Below are experts of layer 5 (counted from 0) of a mixture-of-experts language model. Rows are named router (the router's row for the expert), gate (a neuron's input weights, with its number), up (a neuron's input weights, with its number), down (a neuron's output weights, with its number) and show model dimensions 0-159. Each number is 128 + 24 x the weight over its row's rms, rounded and kept within 0 to 255. Numbers have three digits each.
After each expert's rows: "comes before" lists some tokens at least twice as common just after its tokens as in all text; "gets" lists some tokens that make up at least twice as much of what it gets as of all text. This comes from a sample of Wikipedia text that the model never trained on. Tokens count by the router's weight.

# expert 31
router:105141161157113144143130112133129113086135110135102127164146116071135129133143157180173113116163123109151090131086153141090126138128176137112131110133143146135173131118116164120131128130131142121145119130090110131116140154108192113141105165119154133111103130162150137084162124097121126148156103085127137068183166109149157095119121147124123125155142123129113101139135170152110128139096107126111106126141115113121143097125155097095182166144140115120121136159062123079094136109150121
gate13:129134142141185185122148130182087140133112124124107116141162147134126125159163128149172131116090130082158123110137133119133095121095151146136155149098145117146149152115080143153155168149123102113137075095135092109108109084149147123141138179120087104126131133123153142154158132187121116101119109079092121126111113113141142090116109124121108109122110125131123101108122104098150130141159141149150108094136140143127124107137170156105112159174151121144124161125100092113096137064130143
up13:137111092123084120154141092146148100123126141153120143151109163099140164117143115156123187080084098112165153134156142095124092121151149139138117115160155109111139136162127136105144111113120139164117160173134166133146129135139119132121126113105159146100121081152098142140122138129102121118118134158162145124158132148124122141078092077146136131147175159159119128155136159119099121090138140127099160103134144115149124115133095063132142110081140143133112134143160204160137118172132110
down13:114108145142152163148167152123149103182139050117132115076139100117118113113123097112112114156176111113099112116091110104159099068106111097148117100094128140140142103135120144094112110136122156129104112132114095110152113100137130143146144109149131127104153177119163150117113123164139148123163118142111143147133115116094136082103129130104145142148175134155124135095107104129154130129140128179144110124091114126155117128150143154107128140156081207113166165140128149139123113147104119
comes before: "1", "2", "A", "S", "born", "M"
gets: " (", "-", " \"", " ", " re", " was"

# expert 7
router:127114113154109172134101133169114165127147091133167147104156117130077126147103110139146115116145155102168099104142139129105124180121114129100139114087114151135151146106125162132134111144149139119121136166126151101131105118142138126193090155128153099097063129146118135094153092094123137121142093089106126068115111126102137087100141131156117104136130146142106117156159112136129130164121154121119142154088112083105093103092140119126152120142146117130138153112135138130046124107097105
gate2:108134115145104122154141064142106127083168151124153113150157152141108100158103113155159127110112156129170136108126114139111155115121130103158129114110155135121131128107151191165116136120113155156114139107119143126138107081127123085168137128118177098089130141121131121119155128126096136065153100140137150127102107146105123113137098126113113132164113140119133155186145106141140117092123136131134114128129139076155126117111126094127166112111143174138101150123188130189063167116132138
up2:135132153120135148172142058132108136098166141109096104128153187142109120135089078113146147114138127131163092148153105152084151121152080129130118109134123108137152152100152179149098156087140111136170137097162168118113119109135102116171105132133112115077117131130121128111111121140116146127135115135107162127114068136120128063111088156133133126155122109106121128163141132154094133089135121126133145108077140127136140125120107094133153117132158128125131153123174116123118181079123124
down2:122134132089110122106106189108192092135172164172154113106101095130086112129108142146125106136152119118151080086127141113172145173164134125135153136091144124124145122138134123139092139139096116129145132075102161126105112132099134119096134123149143116141094123160105130172156097107110101091126144129162163123098127091109113122083149118116135114096111153153115131119130136083112172115141120116143148109118112164142129073146090084155143121154117116098154146119119133085100125148140131
comes before: " ", " the", " M", " a", " S", " B"
gets: " in", ",", " of", ":", " In", ";"

# expert 109
router:063136124120079128137109127169126105088168101127134104126136127095131136125160116136163166115145121110154099135106127170112118165128133118068123153149116137113127151092106148120127091124147138161132068147116136103129097129079163111127103130182117072103090137138134132093138097119105150128112129125138109098146140091146168130105126117143132098145110117155077130131164109161115115129140132123119129149143145123121144096118114135130136166151145103133162183166138143066106143089117163
gate0:098161070101128078134142154154090060080116161131112128127147067135152101146126079145110087121183130137098105087123107102082106148120097144108147130126122096136127116105180137140118137134119109140128110150153139132112133118157110117141154114142163121114111092110161134112126118107119065124118130170166120085153134124148147163105140112127128086126115058133096139095164117156136115115129111131133121124129156118103118151113144167112152109144120095143136145137156116116129146134122143
up0:165105090115099099147138084113082142125145142126105108116132150105096158126140131163074113147124066147124113135146125095115152151107136138085119116118154088130167116121127138169103106126161103154130143122120117122115148103122079102097168130108108130122114140110121115104085107112139116160116165193135114152145142094114130152084145133134132105151098181105112149112093129157109120133099099155105105115134116130137053135136144107118139125142109118118101090159142096096143107166158140
down0:098131127096106129100171128124098124154103122122144111114133130158115123124153141135134108119145128119086124108143152152166098108147154181071102108122117121089118131129128146127116145141133144114120119142122152135103159115088138151064134098132103118130089094110092124143108114139114151076117125148135074126146142092135104131097153118123094129149135081079190114166140116123151165138110116131142146114109113086096149111115176147093146178141152085149173157111130138115097144112165102
comes before: "0", "9", "1", "2", "8", "5"
gets: "1", " ", "2", "3", ".", "4"

# expert 28
router:125138140159118151155098136147139131090129108136121115179137128075133143134152150164165145124166115095134103124101126135117128151084135124093123121133164154131166173125138150143166129107151163116140122135100133141120127135135197105147087148126163135108102129143128145086151116116127138161128121112114122055135156114136139101125146144096093124129156122138117104169128140142108095134108120140117112142159094111097143099115160100095178146162135122097109161173068108076089154116112136
gate10:132143161147152127131131113141095129120107126125128157136124166130112090151136134147123097163090168143147116083130121111157110123143077139142135115100125106108117129166058096128134146114110124146149109146146130109102091110173127151102093143129153090131134100134092128122114204096123132113154146107076117160149103133139157094121143158123092132132118138148169125140143136100066117072134103083140124101121155122124124119089178126146160095131101133111161131135149121105099164133123092
up10:111134156188123122136141126136081143136109164146144142163097078134166171105135151136173112143116092107131150136110158169109124109180123140110160144139131115078132129131149154054124098134128099124097139102113139112112155141111095115100080112137114137094104138148108091147118147181177105119107133146124149103141111123078114107121111148148111125135129148139077132099151125111156123154137157148141108109133111129122105180122130095144100131135139168115110118091120157128141098135157165
down10:133154118105160144147140133132209150095127159153132120149100145145118163125143144144137127110132130107136153126121149122111128129111159117126166107163182108177107159103113142129147098107086127106100104159170167159153157143156124129155160146093135118155109107140164102169095121143165124132159126172123090096147154108107159129105140131108143121161121155117165089136121136139174111113116130147065169155130147100120151155161099146165116118112142112143168112141106118113112110135102142
comes before: "1", "2", "|", "-", "3", "C"
gets: " (", "–", " \"", "-", "/", "\n"

# expert 70
router:150146149146090160116104153125115121086140114179128126076143136110132140150125141141134139105156114104136128093120131125102088146136180120089137161113135166113133146131082117165127106142123142118142078170106115137135086104159142132116129172185180085108103128129132170144166139090125151125116101096097136105158137117104175128101124117142111104120136171150100094087132124166150092131120145078163123098121113121091102132077137142154137145112124137115132149137119131121115135130096166
gate0:091075146128128139093108164140087145185136131169085125132140104122117162106113139147125129125167093136107128113147127157100135102140176120135156155129103122141116132148121126178148123162109126141159088140129105148124134067112157125087144114156130136116117165112145159114128103129112132119111124111106133160130089175095112120137109116107122101152138154114099171095107162132116104112119077121115149157109120118116169092086109134097151132140146123109099135126163102102122072114072157
up0:110105125116116181106163105126136078070133131106117133118106121137134121165131125154139160137127148115152152142141109128147110101158101148144085112133156100169154123082093167121102177146099138121114089134141145133129129124102138134154160122147166120122158146135097140133140123097148171137144161134100148129088148134174142158165124107115137123113128113091165120173153131124139138131176157163094135122122167092124131083105120087142115105145153163105104124167117135138134204138143128
down0:123158102142108157157138105141149149132115100098139123168127115117121123131079131164114156118110117114104136108129117152152163158141127162129120150132086111087139102086116077136119142114116153111117129101116137107123091135156113097119091096111119159122130140161177148155129113109150122149079118174121111079160119100113091119119114092088080135120144161113136101104142096147118161109144137133181127161180088087146094158137100118130078117153125109149108117149151097111098153116116143
comes before: " of", " |", ":", "\n", "ound", " ("
gets: "er", " R", " r", "or", "s", "th"

# expert 1
router:100137134143118171116092129150122101112139102161125150133154120133111087147111090180118130119150104119148169111083098111089109139100147109137157150114129167080130114105159129146162121108135124122099093147085136129123133126103131087152115166139103079084139118114158146137143120095104117124100130110151110105171129125123159109119139156108122144144119137156069130114116147161125140157140180135148129153122093117087096099065146121107194146157145156137122115122090128108112102113109122
gate5:113100111151128131088077119129123157111130124112121115181174104122139154157109058120145109114123118164140087124115152124105139136094106090137110144130103151137090109087096149096155167178095144155176095130104135137125122144132159146113140111135097160111156099120131127128120114105138123105131125175146077133147103132134136125179120109102102140128136125135115101124149141180129131156148138126129114113100140159143122094121095102159075131135117131119126106127068077128139154076137105
up5:146127179113109113099139109140109125127110086148155159139105110143142124152134131087113105127149128173130129133089144152142120117105098095092120120156119107114115134118168136131138132124143099105129121091138102159106126147148112107076115128141081129101132129130131169111122085115164126108089103086137067154144136137095139126152103153123178147106146101107122070120116151121156139144178118076088161122095139126130147131139118112104157115116090112154164116099110186089100157119098149
down5:142149115108159080120155087159132125110085152096150147129087111124145142114144118146161112188121109128125145117157163140120132169147136127111095111100137143113140093114143116162118123168126135175172118119137167128119102156071103140108132099073121131151147111122143130155113089084133169115142130122136116167143119114128111135163107142121179094135107113102149095149148092147141097158125113128143179132115114107118156127150130162168148104119107136146108126130146133101190141137069127
comes before: ",", " |", " (", "\n", " and", "'s"
gets: "on", "er", "a", "s", "y", "al"

# expert 65
router:118161083156121137145136098175134077085120078134082125126191140114129151131110108101140119079139106126147132144114105149112111151092167104092147138091131136094139126094145187142140114122133159159111123120117113120123110100101168094154130125168129116099102146117134161116147121107155177142127109074139135105145079131116126107085112128116106082117091122135142077127143132152119101142135166152143112132110126123103120127114152128113132122138165142111170152131106151076103140128135105
gate0:130121111120120150165145125092158145119131093124132138088117111118137138113125104087140119096158133107141120137129069128100116109102098082126134095120159128153146133087132124123119126115187140182168135138123137128139135123140079087115150151128110108126083122137139187132137154142094129141113145121121113110134124172140145064145129092116136071165176131104144111141152143154117073122120172152120119110101166115136110149143132064118137102127191116089108139110116143118143140135140135
up0:065109101123138099139117107089141144092135110136146146116136108152158092125113090121125111108179112135094081150147074116107121132107104104107121092105135129111143110108132158137087158125154150156134131140140092132175146104112104090065153152131120148094134123164146122134159128124131133147119128085164105076145158137122112090142114102148114116142146138087136134134137134127139095107126165155162146098061130112141103126142096097098120114108142116113088159091135148104142121122166149
down0:130147111117125118127109122141105136147154137091122095138131147123116154108140105131114138109118127092126076143114169119124131126152118174116123157139116161154103113129135143149158145139069105153058118123094143159115114153096095137160113133157181146142102137101091106159140076139171101103140098165130124136142126120108151145110164150127110109121151133153150096187096109086154152101123085123142139145188078084148164123104100149137174153116122120144115135106123129133130109104114125
comes before: " The", "==", " the", " and", " In", " he"
gets: ",", ".", ".\n\n", " that", " and", "==\n"

# expert 38
router:092125124120112143111109128146141110091137083163134114132133132103072157125147135109147152102126096110111136143095130169106084141096150128133135140112101134123137150092126120138131133088153155107120075168098155082124142150077145119132111140156100102100098142112108140108116138145110132143133134108152098084135132093093143147072139105105115104146142108142105132132159143156126116181158166119094102158128114130125126095090097122084155143101136131149154163177103122091065144122117121
gate10:094120116113091178142131124129098134146139111151134138120101106063134104180127144154097108131129125124115145118142122128117144136077154157183119101121140126105082157120129094106124091111156155152134125149121110079149122137126125125090131145115175119130140109110149167101100124167138152146121137109154113111113163082078091104112126157106127122105139162148118117110123158151147154104140144134107164102121187148136094158094099088101090161092127119114117099118089093131158147133131139
up10:162151130142149130145138132132122136115102098121149114131132141149143107112106102113166142122119182151177082127103116108125123145196124135084086159132132131139143084175149140132134133175098104097106130134131149158128087105125121116141120169096127115134113143137110092151152120059102154128117101159097114137136093142163162131146122134141118137129145087133090116112123107090121131164110121105188121168120125107110135092140169142131128106178142135125101144111162144117088078109149104
down10:180130139140117158099161087166123120102137147131105116151103129129104126156155116151142148139145118153136144127115152129145121118111164147145120112131046150117135136073138163100125102123154156130160114150157128126070108154166146154147159112135138128159137115178146145118122160116112068133161086145118120153162076155111150144137107155120149104101086114155151161117148140153110102109153131131171074136124096161106097139130107135125154114153135127104143146136157129101127156152123168
comes before: "0", "5", "3", "4", "1", "2"
gets: "1", ".", "2", "0", "3", "4"

# expert 125
router:122139090114126143155083148159113142096124081100111118129170133125123153130137109127127122095170144091149097142113067134097106178102143122104176135082105158111146125098112153122162121129122153147106134148116116110105137122128159129149101140142137074122080156160117133104113103110126176132128107118139131064111118124103130095081128119094101093159115147118097087128160116148144109166121148132118111098100101121092094142115129141140137118169155137127127139124091146077091142135136098
gate0:136102142136135167136139165133108133177141104131102167134109105137113124127082095124160103126157093093117109102124123168136120122117128148127146147157125122100151163096132114121174120148111075168098115126140126103134137164148177144118098138103164080144137112112141152141133130086123107166111113094149153109084148124111126107147129191128113131121153136086157131113130134137098143117092132125120132099120167139125100177151158123143128147173140141170100114159072124083173135097146136
up0:132102127098150144128121137120147103120104129137136115125109124121134130153154124104128124143085138117105103152160102146149063107138150138135130126146112146135147105097136048121152180116158124142118147161098164084171107145081148118135142134112067071153102092102102149103122124122127101094140089129067143175120155140113142135109122092155153119130136114166127110090145148145105136089134116129160149117100098138109111125097091141133131130129159139127149106119132077124166144088121114
down0:095112126132121088099139125126111153139143121139152138104125129167136086143108146087141139142102157143145163151120108142138177149129131108108132099130093124127132117140142085162127132151110161112178140142085132133150109147123114156119142141164123141176137161157099110158165097133163134103111136063151113139111158150132152098097118128130096133112152106092139124111092136097137086159142118098121130158132130140106132132180115116147103167105151161084140107106083125157065188111139110
comes before: " the", " and", " which", " M", " a", " S"
gets: ",", " and", " in", "),", ":", " of"

# expert 75
router:097136160143133116155126153156101113116128076145132091122126101072079146141103162148152143069124145081133108121133112148087089138093127139126128134140133151094109161137152167129116117114161153161142147150141114115144104101133128123159105155156142122119086117102105192138158119104155144148077118102127119132137125112144150132132115147118159116126099110113096101114111136152129109141148158097122096154079116116073098124113108131121150126114113151149172154155107123080077100127125095
gate0:153165142131135100092113142112119130115131154145130162082154076100137168123145135191105132116155146128126055145108158101117091088132119136144144114142191130119143166062108139148113125143149112114099157137185155128137111100129119098146157120119126136142135103146124146152120104140103169143132138082144119116130101101144172161130163085116166126134088122170147154131136105118102124131154109129157109129148156171133110096137121128113140119094135108137131122142095094095119127128090126
up0:089163133096105124108147155128077113128129094128116115107164095119166117151109102122077119131132138146135101129112112067114140117115076103125114158137115139159094127094128153117094135160143161114137145155144139166156117118141149080169169134149126154118133103125118134127099168105095093080117102109144160172129146154068167153148125129175109138099105110135107137104114117146114164128122137145133104122147115136109134124119101134126094120097124118101114118140081084092168144167127117
down0:134121111153146134118163136111129158111101133131153130094103146127097106116136124132152134152152134139105059128161194141133102092139129153118164107129142067116133151112141179131103132115138140116101136120146143127118136132084126095097163158149127104140157104105118154147131136151143130162147104123169134121130184163171144188105129114112130147149110143137115161163096137133103133119180106101115104111112122144156148163154082131075133106098133137133133139093115106151137095160182110
comes before: "1", "2", "9", "0", "8", "6"
gets: "0", "9", "1", "en", " ", "2"

# expert 23
router:090123106174128133153111145171128111106142107140136108161135081092111145110136139153179116118115114125149106141083102150100120143112135117095160143144145128125147157122127146134128099092129171128126135117112155114117108120107162076150087114132172139103098101154135160128128119104137118142163114085118147068122147093136135123076131129112110136108135113133109126149151172182112110137111104139143104111117105113101131087126150064109167124149128160093146144143085094093070120137132141
gate3:117153142076146150110097115166106161090117150125145138117156120117172146104111123133111118071110070147171092153085126125149155096126121094125162126127106138103143107141113112168124132079165090169115139086137142112146120165134161127130080081144153119104119099142115159148139107083140144076153125126075127097138124133142149119113130117103123133144175123139138147118134134144153142144137138131154130174136133097147132172084149086123143141105106092124145131110111112134145099141101111
up3:102141097120133145117083128176104148169142120161150109132158130145116141064154095136124119128088105106144096132085081113160165118134112112104143098107157110139164133163147116119130110138134084156144124121132160092138117180122156109140085051160186111120123102124095140127153126102121147117128145104114133080113126138132123134128168123120086082167146141151126142132102153147156126109125113128134110129114130110166169173121169112121137148131116113114133139146144124133135089125105169
down3:136152138158116150078127150116115094116152175147119101088094140160138146120157155137142173131142126156097121154117084109141128147148084123090160103116115112120151113158164136151145174146131103118182140134080172108125108129105158126142151151186130146123121132124071108140126124146131109163133137103091101143146112115164126128153137133120105110119128112091155138112121114160109163132119148113105131124129176083119093108156116125132096149109123133099093120145113124144085148152191095
comes before: "1", "2", "S", "A", "C", "3"
gets: "-", "–", " (", " \"", " ", "/"

# expert 37
router:133159112155091151122159138182150090125083105123124128125136122141076117149127113135153113115105116091141139101081140160117116182086179158103159101122137143124128095127133135157111104137140156155157130133106156129134121082118161112134125149106136095136120116129107175101166124150111137105138109083169096107132117093095115104114130139092098105120127111158092097114131111135132117179160154136118146146103122085098114082067159131125150138120142117102159169143115092129122147121111144
gate4:128180117085132106103148160185157125083107149111117135107125145117110111143106147150113137116093150128107149115156158110145138145172126160118144194090099132095141179138137104134175126103101134130102120075109184117148115123119135122127143104135127122140143083152121110087137103137143107109134123104130130119158093145122132079087111139150126142107103146178151101106106132158106125094156085133122132106127152128102135142147112162173101118124121141163177163124119154121125121104105161
up4:115108136166125138118103130132146100114107151149111141123142104136116133121148141126156116126095098161144105081090135107152135073134089132142099121143156104101077156127164120105107126122136153104151141109145143117129129157098152165184151118147128188114177160093122130103103114119149146105161136115118129149122141091127051141124115103191165145138130111132117118119147164119125116126128107135131141113163146133130135096142131174065172155129117109134083111115094118150106104123085123
down4:158118077169131140115117103148180112091151147112150187135131123130103103107112098121145158097114163162133161094153130167145121128084123105117153109114099136112134136086146123106121138163187119166149164149135105153151149127167097135090124079122099101160111104096137121116127180106103129145109121135144122140123109142131111150187136123114105124129117118096172144123125161142127104110126190140122133125093122117109112115147156154113113111196117110127146127159139134157137105158120118
comes before: "|", "-", " ", "==", " The", "==="
gets: ":", "\n", " |\n", ".\n\n", ".", "\n\n"

# expert 123
router:097177113122141139150113127143093128145148084172145112113141133121115110154131116139137144115115113126185131148113098151095104132107147110131143152120149183101128123119114127170120147126102148150136131166115098118120113144135126110134098184173107076087121106112140157159163114114107139156089101104154126103148116093115190132108136172100138118148115134121096094110131174139112129142124181149138156122107088086087134134098171108096149128111110097150145124123096109119100110081140120
gate0:093125126109131166106121141130072141132109127094124124121106120104107136114160124141127130116154140121109146082097104116111135136081115157091104180131092133164128131132124155083122135144141086112155117125172072100105100151113154118111151158135137151167103153109146068125141134153134154142168112139131132110103108101107122098108163115140137115134124149159153150092147063101129124184147102117107112109119127136129131122083098128147128134132113107094142162127141167147140175189101110
up0:092131107146158172111099158124114149097127155125114123136118171155131113139133127143191130145110148123130142129122097082110116123115150108147077183108116154131090121159119142126109174156100117129163105108123079118129101168083103165150166133115113139154148112117109118130194175101138091078130122110107134169128132101143159082107112150107115140175128166114116143103147111122162158138135118113120117100119105112089134154092114134149138121161142160110148103128131139142132163133152144
down0:166082112122121082089127131134096139159152141126106123142112122116130119090145164101174102143151164094145136098143131146108129102103101160089150106114113111118164133114096154110151124089185120125081126099168127132164139109124131126097158149129110155162119160167115089141144148104123112106137097173121144118087150104081128125115137121122108098118155156141094110142128109127134089121153125091091138154148133132113120108108126135125099102147120136076091147153123128147122158169092071
comes before: ",", " |", " (", "\n", "'s", " R"
gets: "a", "ia", "an", "o", "on", "en"

# expert 24
router:094122140111096128177095106175087130135089106167157124093172102117106150157122139124139130133157101108148141133120115124111151162127125159108111144104120146116154121135105130143167091143112121119111099115104151108089120151094142123146106139127167080116096148140099176106112096067112144164138134106158120123137134117107132117090113131092118161138098150111118113140151120173087130186127144158130151143076086118108096097134144117132168151120127129117153181123113138128090099098120126
gate5:149112139113106160139116146077101081153127095141128136131199134111130128137164135119150113156123110135108096117131131120079155161114103145096119128133135122122135097120130137153133135129128137133117131116130111111069105132079152135121149101195158122120110122154126136147112136111168116112185107149161156153187114104100115113108121149095143187128126166103079159123113143104093117115143114154125130122120131118136153140166100111102132088110170198128129109123111103152165146155136122
up5:105108087149137085138070131161184145180149125162118144134138096107143104148120102126129155127112146125125089142121128120170105109145143122154088108114109106119133113129107128136157128080137122114163152132101116114145118110166113163102147109109126165109155115119109120151116150128117111098116113201129141172071092135106123121129101123146140073140168132113144114134138113122170123106127104097133154146117137076131116128136165121116120161149123105125132161136201139122091104089099130
down5:146171086152089124137113110130100150110144116116092123151173129084181079130129114129114138104137116152140142160115106153110128139124160105128127149156110177120141130157086115138127151116122151168137099142151107137158089147145104123173077114056089129145097171103125140145097124141147105175181129140105127133133112147144120129122122139098097100128147122155117147110183132146134122130135144115125140137133152090113094116118118153169105133137118090120113140096159098099152083137091124
comes before: " the", " a", " be", " his", " been", " re"
gets: " in", " to", " on", " from", " at", " of"

# expert 78
router:108174153143088159181152110157155122144100123152115097106195139127119131162150134136129109116153135111180170107128096138128107143087154122084114132126141127099144164160120132152130110117159145121125136161107143133141105131110191116121150143117115133115125150161140143129156110129132139149131142068139142100133122091074123077118109134110095110142102115165106099101153138139082134168145166145132137139137111104120127106066153135137124132106103109077152156158141130115117099109094131
gate0:128112150111116171143115122124117111119109094136127111189120123150082129129136135135173145089140114119132146146137188140132119148145087128122136120077130123125136063124089141109161112136126153108131110124122124145092098118174160091114097118108135146067143119149100133134172131100075171119124110123095159129113138116113162139155133115128121101118095101128178133135174115090127116109120161085111124099155131136154118073118147179140154122115123105128165151166136132090120137155100136
up0:109121133187132075158144138133100150149148111139129181077135072129171127176115151073101100144113152136131147132156071141117125147108150115116156155145158160107108138148140121135150141127110146130100149141122113163147146126135129123129122140141138078180120164108130122138104121121155133160169133143121127115179123167124116133122140146176094135144161128135092131145108111152168112143149115143167132121116165106114174166120150088159120122135151126110077095135132104156144114098109139
down0:115126135126127123130115173152164139157101135116129109157176118102176178117125137119174162109131141139099154121130138101150110125142148163146140132145144158133136160155132091107119136115124140145099114136118155120096080114149112153127085108121172115120134084119108106137118132107170065122120149130122139141166134176097111159110136100131144120154126126157147098095138150129180110125145115189156155139148140147153173099111121084134126164143140133151082116157164114072142087126115147
comes before: "|", "-", " ", "==", " The", "==="
gets: " |\n", "\n", "|", " |", ".\n\n", "."

# expert 63
router:127128127135111155158121110201112126118163094132113136105142109111099148144117128105108157130135114115181137100137084131109157152077099114127128134109103146141159125081102154107171060125126133099152112139111152130103138125132119152172104149123164101131107134140111133112124105146119134147115122079141123083125148123094125076076151146119137118184121144146116124139159170167105135161123129101124144154094133094078082104126104094115136141131150116125112182120102145105116111122113144
gate2:142156114140070189140123108134113140142142085107142154113101154121136113149106129080104123128072112156098128110120142151091109127117130079133137136118116115140112126132114157121100118151140141109131122116102065128088160143124140130126093151104109087133165117109209136187134136109102156104115133130135115099099147131150145119140104145152122159151128132141130136106110128074092095127178083149099123121108128147079153128145105080125141136126124099123156131121107161123124089168130126
up2:132175107101107116115126114119100090149156122148150076118154136164134114092109131096084098153149106115123189124152155144116109161073126116154155169121134119123126137139097166084154107155137115114121143132120113146098131124124126171105137159102139069119137174137136170135134108117134180117050149096118166130107173089105119133119140126077097140148155168125156089104133122136113122147135127121141135109139113094134128103132103125110117118130137148143154103134123162101120096120110146
down2:186143188123110109107201165166104142131129131129093104146147131142123107148134177095190095153105133152109138118146112106126081119125102144097112101127102087126143139128131143137121143128125128145115134142158129149157118119169117155094144146120154181161120118145119149111152138156125147121118140101137116143127178137103136123130156144159138105147156145136095136144134094086103115131158164129141131104127089126083148066168105154157133141140136127136146176101121077115147132141112117
comes before: " the", " a", " his", " M", " an", " S"
gets: " of", " and", " in", " to", " for", " by"

# expert 11
router:086140142157115126154095169170138110104127115168125125107170115120122111168112124154144127102095169110141099135112152162129095130137126139096136140113155141058125165080166131121128103135153157129152141156114141122144111174085145095131097152155143112101089110097125147125148132127114145115129097046145114128136154114129154117102124133109150150165106129108109131123175136132098137117153147105127114167107114094115131120106109155118138113143157144144135187150116147070086116143136116
gate3:114116105101107122110134087175147115119135157109090161105133136122147097096096118153148125161131097156155113092117138135099150153138096172092152151129091123126154141131151134139144139147125112093132076122143109138122138108160141150124122143142137132115141135121100149123182078131141175083139123089137116150125131112122154162148147110095120097090126077125128131091167134143096121120135166111071169124131144121125144116126126152142115190103133140137171142199151156133110127157087113
up3:121124135132128123116150074133141107117088138133144148129135141140140082100116102120165128121114110107128090149145146120078122115145108175100168131113110163110186168111139148122123135144131101136111139189170125118133140125163123111149123117086153116120114136137137133149192124129136142091168129100127092140109127143069108186142137113080137133126104134148122124126175165128121115116126165087086147142130162126165121123113128145165104150079124125129133137144116174170094139166119091
down3:128129126135176117128112088142146124087098170143105157118122140129129122145105104115142158104126081131146149128139112072143097123134141093160127119112102142136106114126094125118104135122115062117102114096116099123125166150130096117146114131181110133115117147108120109136127107119104114159148116138169055113125097109156147076141166074171055114118132137155085123082168128149177132123112104126138123119107130128106143133121116134134129123125116102103140151169120087143124106127106172
comes before: "0", "1", "9", "2", "8", "3"
gets: " ", "1", "2", " res", " cons", "a"

# expert 108
router:107143145138105158136148108143130136114132112124126099139130127082082099135120130121152118090174128120155077145095118179122106107139110141098145133118160162119141152093134142151160092076132177148109121131126172104148100140094160098154113120146111086126084157124116156158100123144146114156108088130121072112128131092095158159110182112099106136127138118121139103134131156131134108141146148135120099115116107094094098085103124110106172123089150104128161149122113145116099086114147094
gate0:159129137113114140137116083128115129150148120143144134155145132127106120128172155140134109096158079099143135106107153174125112062166146130078127122154122156108149161119127160098109100103120109145118135159109091140142112116116133100099100119141097064154144106149139148106121151162092131130145082134115135110157054128077146116100113073123134111148143098148139165119128154130126143138178150124103109110140121100107147157136167118126126140095136161128177154137137153127103096107136111
up0:090151127086135121132142103170173149136167133121173108150149120105129136141158140155097123115157087121096114117072145189095142106152123155109141119140132158150140130128136118148115100129149129095160143150125121136192140141117131133141126124156145105137138120120126136131092149166158112133167102085122139118198088120122144097129127131111116122139146083125078184106126116154149159134148086131137115075087123092130128101146134126126123151130153110157175127096146156120120081132148126
down0:146128162108159131110128118136112150113146123084135133136149180121132122131130140138127168104149094124123112156153154114118115149122124117121127066128073090138117141127162117095133148120097105090153139080103147153092133117165141125118185120179153132114143160146137155123190154141139153147136126093166170102130116104113107138158134167136140109112122082083105119158117133161133136122131117133146090157130152099105197109092127158097133084125153098122151122168134128117148092122139120
comes before: "0", "1", "2", "5", "6", "9"
gets: "-", "9", " ", "0", " N", "2"

# expert 105
router:130112105148113141142107108184092131129134114143129138084177122114088134175117141100115150128135123137143127083115117145099158155128139123108137145117109135143176149115089163114154114130129103124161126138106145120127108142119136114199105127148165105137102155126102155093142086120120130145117105100129119086136137127124140102084164150132136133157145146145133156148142117154079121159128164142122162142103109082080096072100123130131158157110117125130150210128103119090087135115133126
gate0:158150118155162143092120160108141133135137155109136146167138163168104128134139109178132179146056110101095163132156120151099142164162121120147138150112129121131156113112176159158121165129123122145120121092120112123140132139112137120106146087157137175137177184140144109129121135151095152092116155128124130156140136126110128145074127177136118158111089154131103119104112099095133169101094120115119150071161127138115133139135116144128101155130102138142080101141143158138139145134117094
up0:103089147086068090141129141081126128129147107130118134130151099094165139103122106134146119129140130113149123128071158131166087137134128172108093140127116134097129145143122105192163095154083170113108098151175128158112106121133130168062137119133141104108075116116140121157135151110163100145108137093123135150133146128123117131123096110173109112149111107142104158123142137097117148102158105099097113087173120145106163108103174120108133119148117127125135129101114126161124124119142128
down0:078162123110143177135135170086153119119160148121122113127086105097126115095111140097118190143103130100126151114134111175132144140102133092163113154132149134075134099107109103129108099126161138140084108089126113125126113089137141161068138115133122100103119142114142142157136127141119113090157125111108117155149096154148150172088126141149132121152107138113080095096142135161156115153102127149126138136134136117119139154101169130128133130113077112124131121165144131147148169098148063
comes before: " the", " a", " his", " an", " their", " its"
gets: " of", " in", " to", " for", " with", " by"